config.yaml
n_experts: 96
experts_per_token: 8
routed_scale: 1.0
lr_router: 0.00104
norm: "rmsnorm"
tie_embeddings: false
parallel_block: false
warmup_steps: 200
decay_fraction: 0.555
decay_shape: "linear"
dataset: "wikipedia_en"
Below are experts of layer 5 (counted from 0) of a mixture-of-experts language model. Rows are named router (the router's row for the expert), gate (a neuron's input weights, with its number), up (a neuron's input weights, with its number) and show model dimensions 0-159. Each number is 500 + 50 x the weight over its row's rms, rounded and kept within 0 to 999. Numbers have three digits each.
Before each expert's rows: "comes after" lists some tokens at least twice as common just before its tokens as in all text; "mostly gets" lists some tokens that are sent to it at least half of the time. This comes from a sample of Wikipedia text that the model never trained on. Tokens count by the router's weight.

# expert 58
comes after: " |", "–", " (", ".", ",", ":"
mostly gets: " 4", " 2", " 3", " 6", " 5", " 1"
router:497542538513512433415463537381476529473470476458527419550569583536544557498555419482483479514456519445552493563587594508432521490512482399525480510456457391529546486482529526554505532453495576416451493417378538392558497514516439451445548551426380468588573474391464494450488494470512531467571485504460522467566555506519505524495477516474552503515502520463483517474428447579442488518470393497523496414481478529490455363465474478499613519515437547451522501435531546565499524571481535
gate0:523496518569569497475563553476451420491442534510440519572458491438500413523396415514439520541485538541555490526627487592502503493514538480518523566479567558377602450521538462518517494539543497425555516471485475582552556542454531507504514479449459498565512476507517396429540474460505566504517508400533540480546493569473512579524428569501518593506560400540454505560485493579556528491494439458567530527405418500450404447462476504582437516501468516498551441537407463618480578550472505
up0:525452498409503566518480433518568549496585457558503378496520456437453546503443406529406443417485501475553481508417540525514540536484496505484525474431448408580473548478447502554399524411486577470562449500506454541456486460502512417548455532506431502516491521460546525487526358440459515487556531454449510539359417551462405519477478553464511483524463578461462545472541514427470513509523484467458522389496553555563523534568462543401447461525478485546412518425503550503468535517552396
gate1:594588510477447409437441478432518520429491443507441489546577442560510549501620511402575551545514549465596528552450533632441526475446489492475522555447497446530427472446493476527483494382564483459459572481444544469562571448514410530480479534495481455581531519421552463525538507586468451434512499489491498552439468529500470526472517451579569528572480499458600504475456494488504499470475442449429489436497486442578477454470482528373510582445426535422499525489595518462475533548516443
up1:466532560508487540616431401584527543407497454533453519536560451562464440482471515472520513525553491362542476527405495430498604478517527555485524505508532556500526514444478466552587531492475548580579490502508579536528497533505531507509430548478488463395454418456548472586441484563450449489552431473499572481470523400534431531433607534539408492457403454548549465567465523484520574509433573451444469552530489510559479525517521479555570411483549537458497471494539563434593457474440491
gate2:431483542535447472469563403409500516448524419474386589513435594450453447354475418543508490438513463596491513534573489467497461553492405438548524536520552454501500434612472485436490559526468513422488565418496471495449480528462505552519510526558458529469527547513503517459441446433478526465499414473474409495497463568561513489472540559496497448543589507459493468493508475525464532493584402488461534464534421532496561463436482563513620509570552549481516396506436487385565519470496490
up2:504442563509438567492523414518462504661498540590459522457439552441495537502525502451500448502441541529510508562537547476601536552530571474560500511445505504478513450480490479558454443513388488526575485501469444455564586479514522654497512518469573551545430579373569506546430547510463491546476529558508453461527553568465521467573457513469567510506406512537507500445513414419514535546465497469517548444554501472526487616553535463492440582471531578442402541536417469498515439500496571
gate3:442559431430441606458472458467471508495572438467504528569514447526548557490502521572471424495487500402559537566455464466538432507571517440488479485621472503465455480451554504511430416433554595521418550556534550470524469539434436459509508500406459476568519431412515576497503513495504537438531544562484524416474517455532485485462519526420510416402534487508603602461467471427492452552522509518584501483514513575493373433527461583555471425514509450498444581485477531461465556518500581
up3:531489489411488490462458470624428534545469408472566551497451446480544485433442479523427610465442526415600463509551479551503505529464498426532516538511536413560543581495499562482552518531358534490493471482476518421598504503468458513561486498472537544492573527553475491501446506491510464564529416471657458513525556521649389425520462431457525501402515437495571593427475432511519485482497451520488461448402501538471576507522490442467484454488507524474480483421470536519519525536529513

# expert 66
comes after: " |", ",", ":", "-", " of", " ("
mostly gets: " T", " K", " Ga", " Z", " Ke", " Ja"
router:592496459521507427520437478494472463440519510636491502548506446524506483529506352398448495478457474490503553514525546462497535540387516382554532488566423493481574490491520465521483551596424577506477538437456600511468544558473531552535470521439479368502559516518592537511556497582485523483565366541446457430507554539456516462554478535398561469490526446485520494445499464556509574487543415533507513441463402452463471539525526603483552497467422471487484498419550506513558518477538500
gate0:493506472578511546523452511443522509600581479496466513535451468542409528474553571526521431483454502466534512510465521422430442477487510397528462463456603481441452454558559460581464490528521488502444537607523412419520487495506469412416463480485391458484427536482474449494563435434572519520432518503461457486400465590531508480544520493463420507480516433515555510455444561398447473572558504439580504487420465424552491545498505556479515492535551455338513546485510500527419488557393473
up0:491572529487419502495578470477522487406519508495506594497485537556536523506526505573597457498496489435491496498515467509462516458477555473566497525520478484461474437640518541535485567509589491588466568491502472519414502450565492429497530554570432507509435493574433552511452388587553525518502510504445484393516416548471464496520482517520404522482564462492436582494458498534582528470604484430538534546513442476449407570597500494407522483514389384546455506538620535504450430479442484
gate1:514497513549498456488458478453527506435484476488500533554456463420441510485507457479546459394508448438527513432498519544527477437384555439396580455480499464542513544461519439521490540407461497507433522442519508563460506516396543503535420363519489474514649463431563523420533554591463496523525509449509532449507529554543528568498512548567563455605607418500504455444518562499491500539522465543508497460466455498495457577622508534460533433470434396520491560411484459470574425469538440
up1:449484554564498514574506494500471520614498532448463479517465462537503440461517540448511470572479442438393510578584592490606445470471463463459500432521409501565462596535546431528507511383484499570450505421543474509517539466529423528571504457446452532577551537589589485469543356527529531392546439576483465459489547504444561442566587545489528505502512500455494437479510587474486524508444429524546486476503398390543426568552476505514448463475436488550486544531504507452516447501520487
gate2:511507561504477412506514596378529563523495507513390439485572504526495468493544416535406429502385512510649502439490554516496471437495435517519506521502459519543468484468459526575552520595433537471405555533512486523533507524519499618515543516542517500509547528523556514468507553470568522600499486432513497444486532474479439558522544512484545586566473521571493412478565489526539532500636436398511500512534511438632403526564553553466506527444493553546567502507514451531539490442589476
up2:529465526565550494516449458499483456473466525477511561524545443493585537493482434529554380423512514556462520530517537447510540521449475598465517490583495492529509515518443496496503525487524502592542423491472592488610513453440492454502535444483535626512564503485510504511477477453553531540506504438509531543551587490475492461497427519579535404453514451442471488644600467577393596372463555595492576472586629520569564513440464551515570508555446507534534491497509517436541464485484560
gate3:563511504456529529457533597370498510487467567545529562465436551563540621551461446551480489439457611531464592535454547417560500513466561510529490419569436515473450499461507487590504587485579549467449551415468503519411446518619500459544602507427504508460513539487575584477627478508501524541467515479412425526500520496505442369443454537514516474466488490611509496544491478540534532497524486415491490539507548490461465443506560468450530486529500522535473482394608502489479462532503483
up3:488511494575546507470540538426510537547421594546500485579480486523514504559441592542468476420601530476539537479535512529515512445565496550513490476464446551486467424501528450513480550535520609473438598583508538510427531486490506479564557529520514505467517477586520579516541522476503556489503488375520518497510538434396415474470485473410509534378503435597447583506390498496562518461576527475519465413477561499501469496496567468547522396533412501477436447578507576517495356510564561

# expert 68
comes after: "=", " |", ")", ".", " =", "|"
mostly gets: "\n\n", "\n", "\n ", " inter", "Note", "\n     "
router:480429568496556405410490501465514509435519572515471478523483441572517531474498508418506517420448449469541460565537514550525517522464561535536473492576552501489499429380562548518597568487486458319475533498505465416445485491548526541446540529462454516611522477485530536488511476504473504448466456514504437466366517513481448546540537525445643483541465553586512528486461454597564510406568441407555537497475497462469491432510492538512566427429491458401572491493529536530475507518533581
gate0:515509537422537556484447494513504482460515508600586588402402512509524525431513473496487488472532534508334559447410560543598524456482480547557392437428553543532546458406538507511535525527438413511444538544502391433579483475510477513475538580465498554456517552535478461545430549564543457464467453550527427538570535544576573476523530527550582550557454544526479573449465467507474469533477536537545496459509547550489418503504475567555477521463534586509501505455532579408500552536488594
up0:469488447421528466467548599447554571488446430444472482447452529554490489432496521476464596422501462410395526548541533519473481395521385482486471462451572540512416456457522474518473549560430469437502451470524450432527471499494460509497431570506483548565474509537572387475533578540460451371463450459478520578630522493564562528575547457495520439492487439484467498508496522417528478508512533444440599409513448537525463457433443544488519571588514510412493558499539465436484492510469451
gate1:486513609481504458512481526528562430493461558521534523515445418507561537552499459394498513486481487583470520507551566486432497436442574532566504555499586489522589481542563422409486460489473662492508488502534469571462474457505525395581487518497526512504498478445498555503494526518607564497433474452528484520439462557527559560537587426474545461495550531595558518515517556564459510477477511403668472438448532495514419494504447517504545473463407410460470518490524464587560543559577506
up1:464429473498462555512481443568584523450524498616454563519504466544474501412560534447433473496397584437600511539455521496516548497576470576489545448492424566548410474523578500398554503464506465516454556499475523605513515582542503564482555546502512527537514430601504463494533521443432503505450446592414627509489495526477535459439531521414373582585581478482445527472544504524478444551497440483447542530505458478472504602535566427514525539519542434470493494497511546460542436547491471
gate2:458548513528534473565545453521517547490577566510449439482482522467476528540473417432588456492446522506500454503436479414514493574561498511510527501493564517550554480550484485682600492496530593533488493535459508501468437544522545575455519528505472530487435463506517486528523534463428541585382381589483474565401555435542538501465540517496519393566566496526510503483562529583521551564556456494464457488476380541518522612437523515436602526450488442457476477480452506538517614565524465
up2:566391522447486496497502508580586509584469466488470583431524524520505450417456573434496490450552457418510472524448549515589520569476553452507565534586395468456495475567492481518508479470446533506598455390567541499523497515526397520520506500440476486525558596463575464483472506610555461574548572493491494489529438498541504444499564514515513460464536400477587414486474466361477389512393436404443457460421523496505492501460491465591458454424458536501475506470470481493479513519487498
gate3:510503540526511413557529491540494557402578513563489438596494607425528540570490484503417544526481544506513470516459512391514545357417476427464457432468480474401593491509554502562521523495514523499550512477528554449494437482505591595477505517474522546465425427489545475453539537404408548564495530454492396507508501543483456530438477520522634476572442458495464509578517505463506546536443566518459544548500394543520480452463515578552498489587528605450478526470490424461556550521470517
up3:453521447475458449505532610436517504440449461494460458584543534426527428505432473540480461442576488471525403502490556473535473448504568553480534447547541448535605457418475530476532560506531503478492520459487503483582546446418465590565390494496492439490572516532566441440477415539372561442524496464601431433535453473590453496435506563512531507420536448532483426569523518570549536473495482492437459466524521465525505503568446505619442506553435522462434533502518503434408393515504465

# expert 87
comes after: " |", ",", " and", " the", ":", "|"
mostly gets: " Mal", " Tri", " Har", " Per", " Kan", " Tom"
router:539495491521497426495483383493529445378535461575529523546474571458532548499491420449418530516488477390490494477491451503479478493455530401561555526612408538397529472398518495513521550545474544515444569411478557466476544579505504494521542556492371600509604545446562476488500478543461600582507441573473474411452561556491441476468490523447594539523480515514503459468502485595444500517517427507520476534506365467457507535468476473534538423440471480461468487463448526507552465506476575
gate0:506479477590495442545458454489521510477583444446517557581489500507484533487453502553560508518554591545564489526441572557518492486556520439508563486476503540430531503502529609479453486507464471505414479517524525393536534514534496464494462543432345578503468519522405513527432556460436515525528430466528444467540439476513537548474504429478523471512538440541490475548448600539491530348608484527550519508559444563479467515500586471600607485453527478540512473477448402507573402548416398
up0:454441454398532464418520587536445473453544427550486586461629410433473517433491514511443452563533475545408499496470407560495527475471611449598561547446514529527414627431522487496431495575536438494465516526521371442520583457526523439471494482508498550505522520472527543564511537574543479544457527557505481396454449550487529446546426495485509490566577616558506503500510507480437427532472486592524503528505483516538532510384486451523525486449540512443547475513492526560423486490512505
gate1:504485467589534543518476510495539446506474502577567547538526536605474498553499578483448480496456545498528434491455507423535492566539571484493484493520468546473574610425489530480585485495442433496514568461501454506444532618515607529534590489546514473354573507492411512392512522469352511473484422538526540614508518483526513490506513491512539436472530503437491508493465460510593523469557499539437494520427588467470485406576434530404468459461533413529570447497494409437519562544476545
up1:458552495568490560498481517445409477514530492438434443522455496476587513420499506526416485550472461510516503457451504523470433573413466533488564508550591495511467557550391488430422413551548415535458476500514483427512488418511459504417493548569447387417536499493517470501515461506525494527528583484502519443555593562571394530547515495573462530449565486554443535467532548587465462448480447530427483503510498462543454578522540414548428588448541529564574465523506634478444491459467413
gate2:461547530514482490454398385476527538505526439543441493472475512540504518519492572503414402418543525512443471473494461457543482499420488494552552554554529489350506447491436445585512524461577483543451499520460555409393525524508548552528398553582489558508437567459440505475521448547495505468538516494431515521498532484532516456453511493400559619543506431490525544575460429473526430516386498468541489496399431474563539530464436501510537422503454491486482429407421578429496544489418504
up2:531537451503494437524496497520523451365525423463609544505472416486541522439442463458479527523520472523443512466519528487547603440567492453492608550515496542455530471405520528543580489448479477528457518550448537592468557476517521509479440571560503481555362561438547491377530528554540496416471508459525484433458395514573468409501437480458561556627582515450501492461440515473497501438430442499426515590514526544536529511528502486440502537559489560580484581553538518485558424498454472
gate3:560544439583464532419387452480571530500469632546410487445492476532508464574459586528363603466523485394517434441431579425536458487461476414516432487493475525437528482440523491492473613510445451486464560533523465471538506475551540452495524537509463510550564512457422558567442522562528517507460483476539485525446536518526566490602534533552560599571527593487547402494517526478538448482462544499589483501504552516520588468459479499498463546565541560475502582555495557486473458499509579
up3:499469486496461465514561552400521508531428534562397461514530541489520536508504489482478467488458539520410523424400570409478458483456479527588496436587451532537479417550470525546434452510461543407589460470501552616566473515420505532467446546508493487438532440537504490540601443530468532580456520493480613521535492555523591519486448458471556449553498496552459489504455481467500567554427416480564431591449458593469461521531487521585485525566546538525417386530457482584483433441555538

# expert 75
comes after: " |", ",", ":", " of", "|", "-"
mostly gets: " Le", " Bu", " Os", " Se", " Ha", " Nor"
router:567498462433414429490476419490480484397534548613470480533492491520525560583527469376439477507466469450564481523494488527501568501440549414550619584503445495468589516500551485436450541533417623505496524440478575472416533540436519563503527523399475471503618547477590576535548527556491579545517490487441470464441535531462521495550536574456529469542519532544467501422490457505511536518554465546530511478470392498438463504407476534548531479493479518504506535472532424564575503436485616
gate0:535435487449530400494575465359555586416410500501527452587415543544517470551438529526539469460583482548619531439585576548555568523521509467458526517508435477462629585503447419543441495518551499502529525433517483506409521525473551439535495509443536538548517534500507614473560512561515480468474584527531478536492590396499556459557556421461508495570485413547533472520477524524506557447520485550491518429553501413552527562451521564571554546508513513528482512512463459542527442495510435
up0:464475562522500484448472439562560496408461573554442491522533398516563511593568568520531532518566518458532479504412497528542490492431466490485580515463477449495488499466504492431455535545515503531608499442492595476443488500448500386552490518504599566459507426561547621446500521563449512501496559518497427514447610501548495622470546432615568485489459460620537641523471450500478506449481434517564519570454528465487459488455537443437508529491480474511472461496610485471459534434506443
gate1:490490525470481478525602447518431564567448522417568483468485492437499466552514560495486504420419548517521453514582486504461486454529514491388486454536527563523409598462521481496378494514460435509451545490462529498486486403488524507427576582534494527604570550622497546543536458560463491555483520492427541480436439455416563533534567474480490555495564582559475552502476444496385548529441472447538516454446431569499372533410427564473475535522562449437517455529533417531469493488480484
up1:479446461499429446562470535365528420535498582421539533440523541500455577553521517471492551522539479446392478486540525567512495544579521425429513480520472450507594550529509536472420516483561427457475355454470525574460498512420505585530504521536596449456445505524541465445596531529469479538468573500464463405501515472646509415434511412416486525473572490523477461542540517469449463447377499517481541453584500505476515508366505462516480507442537543533480511491470473471444530491465493
gate2:571539489447557448515485485551578493420615559500478506494440413597466492560491504427468445447513488561499592478540511390508484501569507525498556469526455461508524561468528488549479553525488567451557586551509510473529466528428547508471504453521414531452562533522574536569515562432486476539515565434496432490482622428480486496502468444469448515523558528507491495445467446515449556539483345481490491496545636463489543493563527613441404487546503471541480627574489449533566453454509583
up2:437462574436486581437474546524459423476585539456530529472515457516512510399534438511477447494530556569523533517457433463425457502482552548442520452448573552449481402501493487544473475513544403407574469471429457497584455450618448492451590516588479439567491523513543417532466465528448489547426491461484480388604499516498453447415464516533525475453541577473450552567504436520626521519462447543575436536484536485438422591498456533458444488509505481470494592528551502529569493537458513
gate3:614520594551520516462415455504542506350461410498454498560522531504474440494497470559458592502499369501515508401438463570537517549464473423380580502470506487451594527326506489483525571485407453450500554553468499432504543487502495517666517432521487502459511419542491503461480493477404535515546474443514544469447572553484564418504466451556516446497538528510528486412482600418534497528488504507422480533470549470504513478472517519530519489512497482459529500511532509530490577502461537
up3:497608604528442462398497563441515562508549399512397593482531471500483488439530480528571486581415556523463545452415479541519453545462597522493585423409500515466484459443489508437493558512485539524483495477463516498527540485488519613569563465496470496520535488523594431522529479535437540530434434445515493487496447472449558532458390563429554468534570509527559488471437483470491459572528571531500419488480563397578385526441523519493497564533466569544546501487592519532519460489588552

# expert 14
comes after: " |", "  ", " 0", " 1", " 2", " 3"
mostly gets: "%", " km", " −", " ft", " ±", " kg"
router:593500492464530413463495412460441500471480438538484502503588501540555461560481552525475492581472478416490522584512471526529565538494550489470458535531533506457487475465483519573571540576421596467510509440480543358471490595507444378498525568500486456557539491435500494617517488533483508509555425608542512497485579575452512467509437588466533491551504521485551529538464464550450508494582454440498524506437501514473541424407506461555596426466475544470591596515526493561498501474483657
gate0:533568452676537541400482542503500440474483596488533509413566421531534464546491540416565432520426583527494523443444422557527482529446596452531518505459528524552416518505560497499465479541524589502495463458493494493477460627496577533465401473461481506556445452480513497481534491544511486464437559471504443448498486540479396568592450523538548509510436514465569500593527498459553550540603423481523475481540432583460574455539487514421542556529506417563578507463548495439515461479487507
up0:508477540493577496492563485499551527631476513539527520503576469547468528564507521478516489491463460572558428515512462557535528412547581541510483466492556498566539535584504460514488502424549479474449501462538497478394481590481532631599565548573421477530484480439436554570499377468507407503454548446505525564543493476496545498529540447563515508589491563448481436504488459512535597548379515445572542456472449372434461486533580545438505430483499497502572497491538427560475498513504614
gate1:529457393558525484483461501488520556467575452422497536562490455563545519532503464531460432573593580385464437607560519535584468427545488477573623532545501482433552529449456520511559404405523569509489573458527537552500549581517580485508486524423527470540591484475566500525507459407462555540500520555588516413520521421523512524503511541570545495521498483508490448507439475540446490647490425509508482437543455510498525481526494483581471436483442485536506529445559418509569450529593520
up1:487502542521484473454459474445421533472535478487559461576461550462491454464458461565596469439547619487522419463576562538597436487551531529611540476537537521480488397491456534524535485420445554529498542494522509430443504486490531487544523419543545474557573480514494454585501476462539473416505511543528556523455542373530436530555464562504516350488565466486483440421377487459456441603553465504365533527518519548502465421552527558596503481473457479493464507518540513509602483504532503
gate2:531456546430427535501418480518547526488491487464563413451574440531523585483495415489453484541487475468537454481474521424510501481477540491525429452511544431455559548442486454540510504516372402546457602424518499527531425538556471449513417532500491421509600556401615469423435491517478507472547420509430480543451486558511465533479536476505561463573409489470464462493496496496400529452567533585486451453431441476484563469447444504553511486483518527563552488577480487541506581345547574
up2:584583516570463531583504484450492448497541556464512516481594523523425434563558438506438529472511478421449519552440471469569593483538456510469479457552444512429487542422553432535464579433395433519564503543489513460528461533432455511509440501509524614534473505531579447525570463511406549541430519452493511508537539466459525475526574439601472431455441514462524528423441545532487520447486563512413455520454575543435429516535532463575551422484500469535558556440447499508414614422522443
gate3:515409448499567407485393402445516623543486511522472457412503458608529547505550442554527467496506546575499513397554537535518538468540506658556395473494535483535522510568504556454445509563408469462529496402526532457480475582565465473511462502488505490528533448486512509528541494484465525484529437420426446503461562558442440521508509541559570461433454572505433506551492512503510613454487516491546469547503505573379441519504567432547496535548424512578523517478529448569458485481504583
up3:424569531499479470525447541479541513528423540602512523556427568485469456481413538498500592562550500453449521377564498496427578512561476363507548489518582429525512483466550486472522478481473446409554478552566483456527511568436570456533534443462492533460453517500569550560438542465594577502489416549461549550541519542443387566517586450509421455528543455480528445393487460597550496483475465488515464520470543541485521558425546475485484582448497469450437406469522495442565471518511443

# expert 47
comes after: " the", ",", " in", "19", "|", " ("
mostly gets: " States", " 2008", " 2012", " 2014", " 2013", " 2015"
router:582546527567563473388457505531495489399572555514488529516527564543494475560472352499456463393409465466482462490639504484438491450488561549568526441489467467506581509489497487546573466443483488473495524469418596448594528509464514473407482521504456416523541468450518532479484513508376561507577436502506518453401533555492598473460498502414562490508508537516477502445509506585463526508525499524496519521585542465444407479457522544534545529490519566426540493387548465586560522438478549
gate0:523512417494554444472510402473555546471555524469470545529482577461462526578510391453469503547547455418449443537509463461485529479526587529486620509491519453486464488488442424500450485428527528456526520546413574435492532549440420508478500472406387468492516416446582531578494456488363515491509491537481496480452467539497577598512426519436512423529583474419526508421511519476444470490594429523467521453517485513486498395527532476509408492446461481506393474621477489492440499554499416
up0:496480546439461397611481456535497450475481569442534445615480439482513564494453468499485416490469404519606521516518602603493461493490435466441517568526489586539568520509540466426450478521581550473497526486470512538579568455589497588583529558476541491534558544427501504468451508449485397545494490477464427386477523472596477551465455344426488503503498443453457529548461551588586564486497489539536516511596501525456469541529553514505466480503499491505533505461428537479460521510583451
gate1:549601516546426516433579532466551547534501593492399389512481471491502490541531440474511473553475442498500506499514480474432491533492521510513487429489510474457582595468536543455578486509559550459537576526476537501509521489470511494438530461520524475606494558366528482553450537540473572511544437522487575457428584509451576542454515385436445457546565459467513491529459381479470468539503538510451439497485586452468547586502574508457541578442558510492493454592586510391508379496429546
up1:462470497475474449485460437546446488507568377528517466516480440513446578473592432472550497388502576528464519548443468448633403617472398552435497493540472474493523469540462475585370439500545450514463464487479473501584513474477536548590482523474490509512536483556521544466496506428480507498404498560567468469545497447546506471526464584473495463586526491569495543443535493492517490469499500577620577494489454542484470489501444572384453427491407445509522546481541537524491548509608588
gate2:561518522479568471551470543605580549487443432492462524528547493520484514430480503553453568471502490684484499457577539555573453505527501558512449540505551546485603449495432469554510574396426497553451564419487453453450448526446420568569537492483533503508479468585537496457415446542416465529574445522511446450365536504488567488493501474515552560542477445509501432469499483587475463541536515554430458548521571482556528549448518615558474445524460536488532540516592537489486417482530484
up2:568575507455507515501461479436456541523549499472472470536547488574462496584480384409584532394448429514510568458463592419548538576554546417560539506539500460544522522541469487549514524509483437519558494492464523513641486447510542509527536504559507555471516482424456575351535465512494513442558491557555477479399564490454585417546513482596442430497510391494456446489526556467527486515554611546502424489460451424547478538496511555534436444529563509467432543507517516563571465513491475
gate3:440535512442458483589490469638552501453523515495508484498474483459561517506462471535537474435422455648567446534574546476487535497484500452455559421536438465499502546407524464546473442424533564491460530535470584535524520502452463574554396501481589469561596510514486555463457442554411525541542493493485618555475508441496506503568526429467603455471492486522470515478603497607628549480460535496528555493495567484542529552562450592460482481485444548474450461403512480554524506415536513
up3:504487622514569577509486490488566576470507489443483425435535458571543487569484420478496523427498424493610450575535525492556577511546514552500467452504426498483459532521441459585486501433632546584440507509480466504441532512576575540537525441514527516565573486497435493440552522509421481516554561414573496514512519358474509525460530526525531514491475505458411450480522522476468455496442572547491494385451611449520437406487540537529590439533567512493534414445463501528559574484524536

# expert 32
comes after: " in", " In", " the", "In", ",", " of"
mostly gets: " 2015", " 2025", " 2018", " 2014", " 2022", " 2006"
router:522496447539528425453457485476467473411518551566470492535515569510512552572543455451458378458431507432503520562537458494466520495541494483518546529449501440426616442456493546481588394443503444423484591436433620528562531494440443493446472548442429438543540486451520609482475532476341534530522439553457498480510503504506532461484513433401472477527520528539471588491491460549474610375522452469511548566540437541515531482546478528558497564546401557487479479471533444499493521533539469
gate0:577470505498504427463474510419543447525445491509477554500473587486587491522457467502511498541515509528475513516564472523466596563512536456587454441497542493543482467474536544488462426447527539448614549462441534476517506423515401553469380496438515574504407446414453528466538535535346493552453465527394455609432506445443597464578580471509460481517508509547421525512463456480445544594562558454493510537495478442543483494458590500496419515505463534515424582462577464471396496532523513
up0:484443590410479534481473531430449496442523602484522509503487433443509503521522532509379545584469641560549512540482508421534517503512509488434483449476490470498548439536518457420558544513559500550418522383531470412545478517512487503495503488466471605574633448473415489488424478576476530550553459486460475458402584389463469384535476461565481421532486464536500501492540512494487550542490448450463481560458555478467485594528538505489493547535517504637439476544513583545438480508477466
gate1:506496455511429530421495462545505448522481493515451559524470451465503379636522557555458410461491459395543447524499534510586494423541595504501454448500527568501602496420588550542447568450504474518459513449449510504450498426598453497406520455530495484524569493493580574429430445419465459523470542525467468552454595453563569554551499468448475458535529520512534606453486564552459497423472497470558561488518490558421470498493509484568509501500597446559409485530480596542468550532526445
up1:481426473505517511465561406520511551510476566460526447543482569480468393448420495473529563510489501455487482503468438437495481553484451505530481505590456507483532499587516467465547495577467556564497464523465494465514562617510504411553527473498410430428506363508503560558541563434630403571524507465535510536532520520354509432465410536515558468429548524555448463516550452519536496537446458543520439490530480482503494487528456503501557403420405519567582590418395523528501466493486525
gate2:495392497417500531489448500501427455507486460467474547505490505522486537584536473476522332439462500474484514481422518483509509471421496541470474581530508464498516514364555481506503447490539475528536531478452475627512518521395531574433525515566485491575577466532558505492487577429456503566464496518547557540507519484437481466459497443431568494472507509524357508594471468582496509537519513468509529513443569430501544510529502693506425457559432488507456483475438386478577594495460510
up2:545642525491493493550541447426434471498471538581498556509465519493510440420546528508537440442562509558515507549496461595557550433503521562534442357648528474417431479550421476423530541485503544482494447397532414542393482547520444397464515486474456550477559474463537475463478522468519493453524479473475486576554494517512476497460477524498523602593552472510513448453602511515533403528454521544501436545389472446474524525489389502504567506468525463550502493419577566505529475501503464
gate3:529471474575470439508520537489477427472508632509500445480558429495477543607475495461472471536427583461488490453590399579496445498549529456480553523565470437381589467480515511519447517433492401515494572449456628509572565452529445565489530513531465490533492376439504560443444482464469515524477448515511578453524446481458493443528417414423438536568502555604479464488465462477522572421514542485498526533488436498488520537537488575565470582532407487487548497420451437549520494519546462
up3:506546538559501474372485501549447462455540430502513459476470559595545564496567506658411506356377467460485423481438451459535535467455530494575549511536544519395487497527420522508530427515529521545534459463543506522529479538481488466544478465466595456553498452481486458475479559552410460488499542423529532487548466471501501537479524459515522490518512528436431434449397458473511564478495496562467476510581497478364446452547566496431480421434604531538452437497517523547455530501436585

# expert 5
comes after: " |", "|", " (", "–", ";", ":"
mostly gets: " 0", "0", "1", " 1", " 56", " 4"
router:493546494503508401467477522479486498390501440559498478506596572479595644502574468460522501523449497456571514537518502548508536507432460441474496469494452401544508440514569575574537450552463565446501490385440573450482531639443495512463528541478522474554556515450521483508546508601482591548514471526443493448493551566468482435495477493491584532523451521514536586527471491583538521506500409499499472514517477560382425477457475429601570449464439562434535590473519475505501532458523605
gate0:515455518412492458512508446418493402462433444434507458557560479433528561446489535491518421485447541456494464512548521469537505501560472508457534485536546459482650580499521496469427444513527444484533513491537510485549506511500550506440594486435448556553581530401526469514431525547439604513553492438462498382494511566435539444525436536430528443543393586365442514558516477586491515485532551456445487524453487557485318470510485575463452524452484504565512561509516481493493432485477481
up0:529434536482544458493592455440495563558564519509510474545490502521467518584538474467448497407531413499545436571468570534448539563508493492486477441484463444501455478572392467520571441572591483513409517480498484468475477474543628556553420467491484451435529414517472495589537506464500499558515471532400494582489561413495565542539494509547456491517570460443545508609441542396462519516488521581526464417530595443440496512524518521453475615444438531512455479482500537571362550519518464
gate1:475511526520477495529460454556488406412537495483487522574455538466505545503518513428596563441480386552554485555429503455444570482510461441483439481504442598500493482481592516547483537396470451522594459460442544433452493583489556525531439479525546568619470472463471479523595548453488472512531458479524486582447420490596527475502529513494554439512474486333518492485514543606575563513449472420538530548486500518474609512523499560470434592479419442549466451470533542529560562461486523
up1:386379511477534517591524470469488446519463519457471496456461453490530534463353581436495414508561543537526496573544539536451482442514582545516498507583607503445521557477451493476523485441384541537456398456494466582462561498545555495492519446465518528468537444541524529535395507498546571511485560450553466516494494494522485490570474567471472508426533376566458393596465474553400491544523487520536482502504498466568519464465416472516447448519525534567470444498515465454637501446479439
gate2:535502500546580470467435569480540543502536431554450505409514480462522571547493512520465508493517452447467470468493554636532539505503450609487536500525419404524474499562558467536555443530589496463510526459485447479433496560484485585500544600487583482535557444522576487483546586529489517499544566451457511508522521572505526494516473470595429434561439545514467505563505487498609551549468400490480480597506521510471390464604433415565503454544537554431547614497473453458534533487401406
up2:480534519452486605453545458524482415460396488491528538509506464500422428408445529540488532472487460506501457380489536582441502438436477488367525456519536451505510541370526510436459507496482483413446506464488558588459477516449518373478514354488484522506529451577510475417482482472457556478512555442552494522379523406487424517496539515476441542504513460493508496462511596504460411440601469533423435446476546457538566540544499504452482456567465493513499548457393540511472535521434494
gate3:505483548494517477450496555497511533566555443586487440460558552561551561516527487549615511455491501415503540456450445418493440561481431492463505518443504518494465473499558502497521571568538516531531508438574450498467508495492500584560465631540569495511434526422456525468527531523505485499483481482495492463539494497539457424503541533597465568464420439482457512481448597529558514487514539486548530482544462532409423461580438500455478369516473523547539591459570606570576388481566669
up3:520503555522552490439514496459562505390506414436468527455596553479514511529437513530521562568431541551602560490479461605540488427456644505521580442496475486476532482505476534547514517504457505514514588527464460497555615459551604535517425484479383483528572548565497538478461449497542497484537467509561516559514590592429394545507454526552531474551448483594515491533547482465395435569443478431514428524455447572467505533417502429515548507519457518465574501474582527484474506421513522